config.toml
n_layer = 11
d_model = 160
n_experts = 32
experts_per_token = 1
d_expert = 416
d_shared_expert = 0
activation = "squared_reglu"
moe_layers = [3, 4, 5, 6, 7, 8, 9, 10]
router_score = "sigmoid"
normalize_top_k = false
routed_scale = 2.0
balance_loss = 0.0135
balance_bias = false
router_logit_norm = 2.0
router_bias = true
scale_expert_input = true
init_std_router = 0.0127
lr_router = 0.00202
vocab_size = 5660
norm = "rmsnorm"
norm_eps = 1e-06
tie_embeddings = false
optimizer = "muon_variant"
lr = 0.00928
beta1 = 0.9
batch_tokens = [32768, 65536, 131072, 262144]
seq_len = 256
train_tokens = 427300000
steps = 4557
dataset = "wikipedia_en"
Below are experts of layer 4 (counted from 0) of a mixture-of-experts language model. Rows are named router (the router's row for the expert), gate (a neuron's input weights, with its number), up (a neuron's input weights, with its number) and show model dimensions 0-31. Each number is 500 + 25 x the weight over its row's rms, rounded and kept within 0 to 999. Numbers have three digits each.
After each expert's rows: "mostly gets" lists some tokens that are sent to it at least half of the time; "gets" lists some tokens that make up at least twice as much of what it gets as of all text. This comes from a sample of Wikipedia text that the model never trained on. Tokens count by the router's weight.

# expert 3
router:504469543521522529516488482482524514525480519479521470523492477472487480476475534504533528478481
gate0:525514540497483485494503514475477489507483524521484507508526528503486537500504489466482517530546
up0:482558443488515475538522509518526548558537464526485465486488463506498502498472512474507516486541
gate1:491476537475540478490525463510476467476475499486457517517531531525483546535540479525484467522558
up1:533481502490479474517480488504502518523493552501447524516492538534489515471468457530528501510497
gate2:526510511511469498520483518505489529488464543512479516514513519484500496545505508523500494522546
up2:479469435487496516454504417496533481456526487472473499490533529503513504514463459501505518535498
gate3:468518475492489423510497527525435519464494472540490485476513538511519475479507465455495480492480
up3:544504544524543524457496518449503534528513496527507512481541493489490494540527502464523495480486
gate4:500484510464523457496488465520444485489506522546478563477518494510492483497542463506514483518504
up4:519499461512524496515531530474511487533469514445522457552508483497528527482494509502499510526491
mostly gets: " Los", "ando", " Santa", "ato", " Lo", " Les"
gets: "o", "a", "as", "es", "os", "le"

# expert 20
router:509465525531505534521476494485500523529472537463522479528480473481486489475468521494520521478493
gate0:515529511477483472501480510453495468496542515502460488499511517482517479465485502522439487506529
up0:504519505508476508533503525499503479510517457450503528499507424502468480529480454486468492495533
gate1:495509488488496480507483508519504511462492466507491500494511490478520453523543527508515534542499
up1:500492492512500506490501526521453480582489486508524497520522503514516503481490528512458490505503
gate2:488504522451511491461501504542491498483533489490463547504491522505528473478493481488532470501521
up2:462480475507506532511524471496528488510484498487477527520474551515488539524511468540514492488539
gate3:460489494461455483488444512481511523517524518477465492491456548502509554510478483546520497517520
up3:501468501515481531554494522542511454487500508522463488493475470473405482532506501479466511459512
gate4:479541486477464479480498493482497476458493539506462521497528504492513492503505494472448478536515
up4:489510519473513490512483480458496514496439495527455513514523477466482509513465542535529475478486
mostly gets: " Line", " Class", "о", "а", "ا", " Bru"
gets: " |", " ", ":", " were", " are", " be"

# expert 15
router:497466535530530529531496488481521522524471545482533466505484481454471489485476519489529527490480
gate0:546527519478482527518522556525461484507532491538482526475479534495513502501525477458491457464524
up0:459534513495479520492493527470528499568527490517498544482477502493526535520520466522475511471477
gate1:481513495502466450537489514492464496470481479537524514494466511503473504497495513483468528482523
up1:488541553509452506491510523493480489497512541455533526506478560452463498517536490517505523526506
gate2:515503506447479494521518506516482492490547508534496518484559560483489476506486484489441503518482
up2:494550489493511494489479541536546534478510522498521508555534498515484514480469509522534520497507
gate3:463513542488457480499451489506525481461560428544474546473509495481519491461504518537518510524502
up3:560467445476494509490537474515471516510498466508520541497454500493473503500476506492522492503461
gate4:529560502491511467461509503503520512504525471495501490456465486525513454502485472516485482507522
up4:501460505513476525553486513492471489523518531489532556535512500496493493525471514509499513540529
mostly gets: " Trans", "|---|---|---|---|---|---|\n", "mark", " Radio", "General", " Broad"
gets: " |\n", "\n", "-", " |\n\n", "T", "or"

# expert 18
router:495478537514530521530461485489522511521475544477544470515482483478499465484456521510528523470466
gate0:522498475444481478523547527509492505519524544526482484513510537524494518506462513520478457496502
up0:471494473517494468503494487519487482492480496504449522524475473503521507530525518533508494473498
gate1:511587494501479468512489498479479499505560512518454542517498563486486494500475449495497475500537
up1:499517510513495512486481483492520522466453501532518462521477508503534450509503522499483500516520
gate2:499489523483467482493509527515526497520537453489481483477540513491517539460514502486507508497522
up2:581521479506512500496499506477565506511510452496534482504528512511538514498503478499441503490522
gate3:533551476459426460466507482487493469492543520476471488489461486514499482482514464496495531467504
up3:507516547479463487485470512490510536509498502488472492551472519539501517525486532485470506525494
gate4:510526483477486482533520457537529434520528507484504512509530510498494533538477474525462452531523
up4:504499489463518493507493502553499499477494449533509525508462503514477516573508520514526496548480
mostly gets: " Abd", " entire", " un", " v", " exc", " no"
gets: " the", " a", " P", " s", " v", " un"

# expert 31
router:515469522528519528533476483481519535531472523480524474512489486480497486473481533496528530473478
gate0:518556494469477512497507473481438520495478559525503515497488529457534506507551489480530476520488
up0:497520503465486525519492498510525496502509516503532494503581478511524463493482527567478468511450
gate1:485537484470495529487467522497497491499558535496475498462536542489503458505517519520459469499519
up1:484521455503503458479506476535490482497483547455519521523464533496440538504478540466455523469518
gate2:486582497493467472526500535486505538533536515509526466502536508476518474503491494508485465486552
up2:445519502486513501542493485491517493449493556502454512525504522525459564469501508513518480497478
gate3:446477494485493478503466503497497523473525485496466536491480592491483512500496457507516486458467
up3:519489482469470489484498490470496535521484495519524455543513493485507488435502483470462493514505
gate4:487517479515524530536481518486509537450540505551467488478496480529497462565480470498493456528533
up4:497519503530491485495511563471506491492539506500481463529524473447529473451519495506501453445501
mostly gets: " Tour", " Phylum", " mix", " paint", " pain", " publ"
gets: " ", " g", "ron", "–", "re", "g"

# expert 7
router:515462527536521525524488490489513528521472530475534471521487480461478486480482532493521530479477
gate0:498478483492522509484486542528547488510502469479466500559509491538530495490510498547521525546530
up0:446479474489471492497473541489496513494510499514508515480505503493447479516500499534509498447490
gate1:480546536491470462421525485555553498523487527519482501478486507473479490480516502466506456467535
up1:514536503504501504536479496522495507506474479536510425430511484541507478502447527529492526496504
gate2:507538507526454515490530491508516509484491466538508515488483534520515475539514465476509487486513
up2:503533455471496501445494482497459484451507498517495493518502531513491476520460497486495466476479
gate3:524549477504525500470506507490517494542539470525471505521496539483471533526498493471530494483514
up3:485476480502547486489501511476550524481491509521474537498541518541534514536504489530486507548474
gate4:550497479481504503476510535528528490478475506517444525538521515546470490525483528491507475488480
up4:513506520510494518490490513514514484488517514531479481516498517550493496473522543495490491490529
mostly gets: " Whit", " Kat", " Ar", "Ad", "Sh", " West"
gets: " K", " |", " S", "B", "ag", "K"

# expert 24
router:526472537527532535525493479499506529538483525485530469517483475468475488481455521494528520479472
gate0:467485494505538462524509526505468504419468467538498524467507518455496513500555481470513503519495
up0:505469506459455508512492475520450500494529495513496522511529478485526489468489530502527514447546
gate1:513550519517556501493493449466496497466524484511455539543525542470511467536510499460499475515541
up1:471524501482503517478507474472529498480500519510488535503481470526494455485505507481482481495493
gate2:523475497476459474512488468525507504474551511535531506521502481516523496502506457507498476510534
up2:503500491513486466533511482480461525517483465484481542491496494426523488511553502459472465492496
gate3:486531498465528463498520499475487499521533532499506491513511489480508491498490518479539497493509
up3:515502491494521528512497499502444536489549462484501511486475506516481511481506480554491496498501
gate4:554508531450536468476505491519503540464491498554466547490538551544484521526466470457498481476485
up4:534488555497509508489512464489552468518463516541465498478533543537468501498444510496469466470515
mostly gets: " Golden", " modern", " foreign", " Corn", " new", " Best"
gets: " in", " ", "|", " of", " the", ","

# expert 23
router:493464541526523523528484486485522531529471514485530469501482476467482479477490531508524526471471
gate0:502507463458516498458483511476510516519554489479501492470520486501521497507485497478545437525530
up0:501551480468495507486455465475482503532472468462503471480458481477464462491547459488466526465498
gate1:472490518495518552494488536493478522495491515516536481517534491490519486513494493500487486479489
up1:496489504540502478529494502515482516501522552473527516514547532563477509490526488505534487510480
gate2:469505504510437493482510503508471486502519520510459531453492531480516535513513511476493466509487
up2:493520534533445452503522524488511542476478507511487507537529527510473482490518422476495501509483
gate3:540522454539506471467554504465503512469550475486468495487519509519502439476527500496448479506548
up3:499509503491500473475518499488515535504491508523490497511517489540526564496492479505472513496516
gate4:513499513506463487526510493523522498471483520518475519497536448521532495518535521469486438519548
up4:483500502483502492482503511472498451461463456503494510460515519484495484496511511505516499508474
mostly gets: " j", " kn", " sl", " fr", " capt", " lo"
gets: " was", "n", " he", "0", "s", " p"

# expert 30
router:502470544525537529525482483474526527525471531476528471518475476469488476470496542484530528482468
gate8:501582512511507514481485445499497493477481502518501490510511518492505500531493581487497518507489
up8:501510515523488529506465447483473504480464491504499467512515509481491500466477540484474495515514
gate9:469497507508490470483538502520533485471493471430511499507507494497504503497480515461504476553549
up9:464470485452447489465548466521512480487451526438485495539476487473497478491498496485513460547505
gate10:504499487485523449457480488489518503501480504490489493512504565509530505480469461467502465500486
up10:500506529528513517532522493549455531487483428547447508500501478473486522498496502479492539478502
gate11:466538459467497484460451485474504493461529470539511530483520458487471469474477458499515478469531
up11:520530504515463539521521492511490474537513545481535462498487510476501477508431506497477453478452
gate12:491482537499515509479510526485557506516493499489469499456539538482499469432486513503503461489491
up12:484473492546561491526505488500510534503527567521481491497483517472509532488500508499496453493492
mostly gets: "ray", "alysis", " security", "ability", " this", " This"
gets: "ing", "y", "in", "a", "er", " as"

# expert 1
router:514469534521536517519490478472527527528472527477533472517478484466487476484498538484544526468472
gate0:477547494520509505516452497532455507471520504481480477479539513529498506486517502512437509523506
up0:478477481477491510549489504499509480507496533457539559472495503557496463521519445563490498449453
gate1:508539525480483495463477473515504483499559492480524509495521512490483445509472473509469468479513
up1:491496441515498514485469527548498492541511472523503466505505491478499543480509505450521465472492
gate2:472503467494490504494526513477532488470507533525541539463480539475482515499514516499503492481492
up2:456510495500522479501458485509486481523496489490450499499483451462552495455514559506488516484469
gate3:504488488503504490510467542492481513531502478513526523460530543513510447531544517559496468527491
up3:495504515496474459468485474520476482486482532507443476495540493478448483462507492511519452503542
gate4:475516531505455473499545533537456525486496514454538524469509519482501512527520499512416476470533
up4:500536438454447430486467491509502491477492484488497525445502493489514524486506480506493506505518
mostly gets: "-cent", " beh", " %", " loan", " career", "/"
gets: " ", " G", "-", " D", " R", "/"

# expert 19
router:520458537521536531528475485478532528528464533478527480520489479469493485477481533479529530488482
gate0:481529466500532507528503510496485509489526505468476503487454526505526516540535481522494437491512
up0:508530534499522501494514560507472462519512501499466441571492502516499513474461489511464456534518
gate1:513517513478484437522493501507538461473482503527434484466514520537481469498532496474531486483540
up1:505451494503539495479479494493525493464483495487506496502480540555464534524479484449452509541493
gate2:541508484483486502455507509509487500517526522498523519499489504471516481485519474482491460511511
up2:541506524491513505450521503505517500520478519521473557481500470524499527462508520438479471473456
gate3:481517484464477501517559459472513488521568513529490497501503479497511497468497516483510502562498
up3:506505482499496471481512502486521500530528461482493424533462576545500460479512452441484469524568
gate4:451532482495481476507479499501530488508501511500500528485512500511491496498553500487449476463540
up4:506499499460485481498512525511515485511487518512523492545487542479504448515491502518483532500511
mostly gets: " Matt", " North", " who", " finally", "Rep", " Leon"
gets: " and", ",", " |", ")", "0", " who"

# expert 29
router:512474541516530531526480479485514529522472529471530473506478473464489473480481523493523526478481
gate8:446504438471496498492502523494497480489494496505491530514474538521487492478507477486503480492522
up8:456495506534516493495550480536457513548531487530486458525535495527528532496514479489533487485472
gate9:526539488479452428494497560503494542445445517530461445491519536456481509492535486512488486490524
up9:477508501562489509516494505486487529511535479493502525449496447442443506531487493522525510546527
gate10:433512477470488492455511540522555479548474488496525489508534513492471486525537493522507460493507
up10:493489509530510504485485519529528508464492435488500487506481492480484497461494498514505498522474
gate11:476482499481493505501456490462491520452493474529496565488549513500514496531497493458511516525526
up11:488466509499493501503494493464484511461480472447483526493495477493491497476490478470519517512485
gate12:499511511460512477460454527500504488538547520473499528476462538497507482486496515518448445479537
up12:476481528496493507500519514470462522474435480497467542544477500506508506511525501524537459443512
mostly gets: ".\n\n", ").\n\n", ".\"\n\n", "\".\n\n", "====\n", " ==\n\n"
gets: ".\n\n", ",", ".", "\n", "==", ")\n"

# expert 9
router:498459547534539528544489481481525519529483527483536464512471470475493475483501534501529516475471
gate8:457498455532499497474503508451468456480496522536519494506512508499481536474523486515504545503511
up8:483488516489525531480490557508448491510486491525494541508491492505533517478496438501501500480511
gate9:475471489527490435515496493526515519473528497506505531465538529513527503510525481451455418539529
up9:495527521505520555495511505482440504472474498494498525556468490508503501522483504483546483485485
gate10:495518502468535482478496487497486463457492486492493493494474522493501494500493477487506484461528
up10:452544503479490491540494520549551499464482479476487503507453469499519467474536446492491505457489
gate11:490520521510511435496510486540439501498498474516449504471510519500452491468524490463499478510498
up11:520487464521509500495532494482517454470504472514493524570498490475496475522510517473500505477500
gate12:529466446504505474468495510491510527499514502470518503502462550506515490482524534483503486478528
up12:560481505524534518526496525491492502522553440524542502513501490487499499461524488529500498496453
mostly gets: " oper", " graduated", " student", "According", " describ", " occas"
gets: " in", ".", " ", " |\n", " at", " the"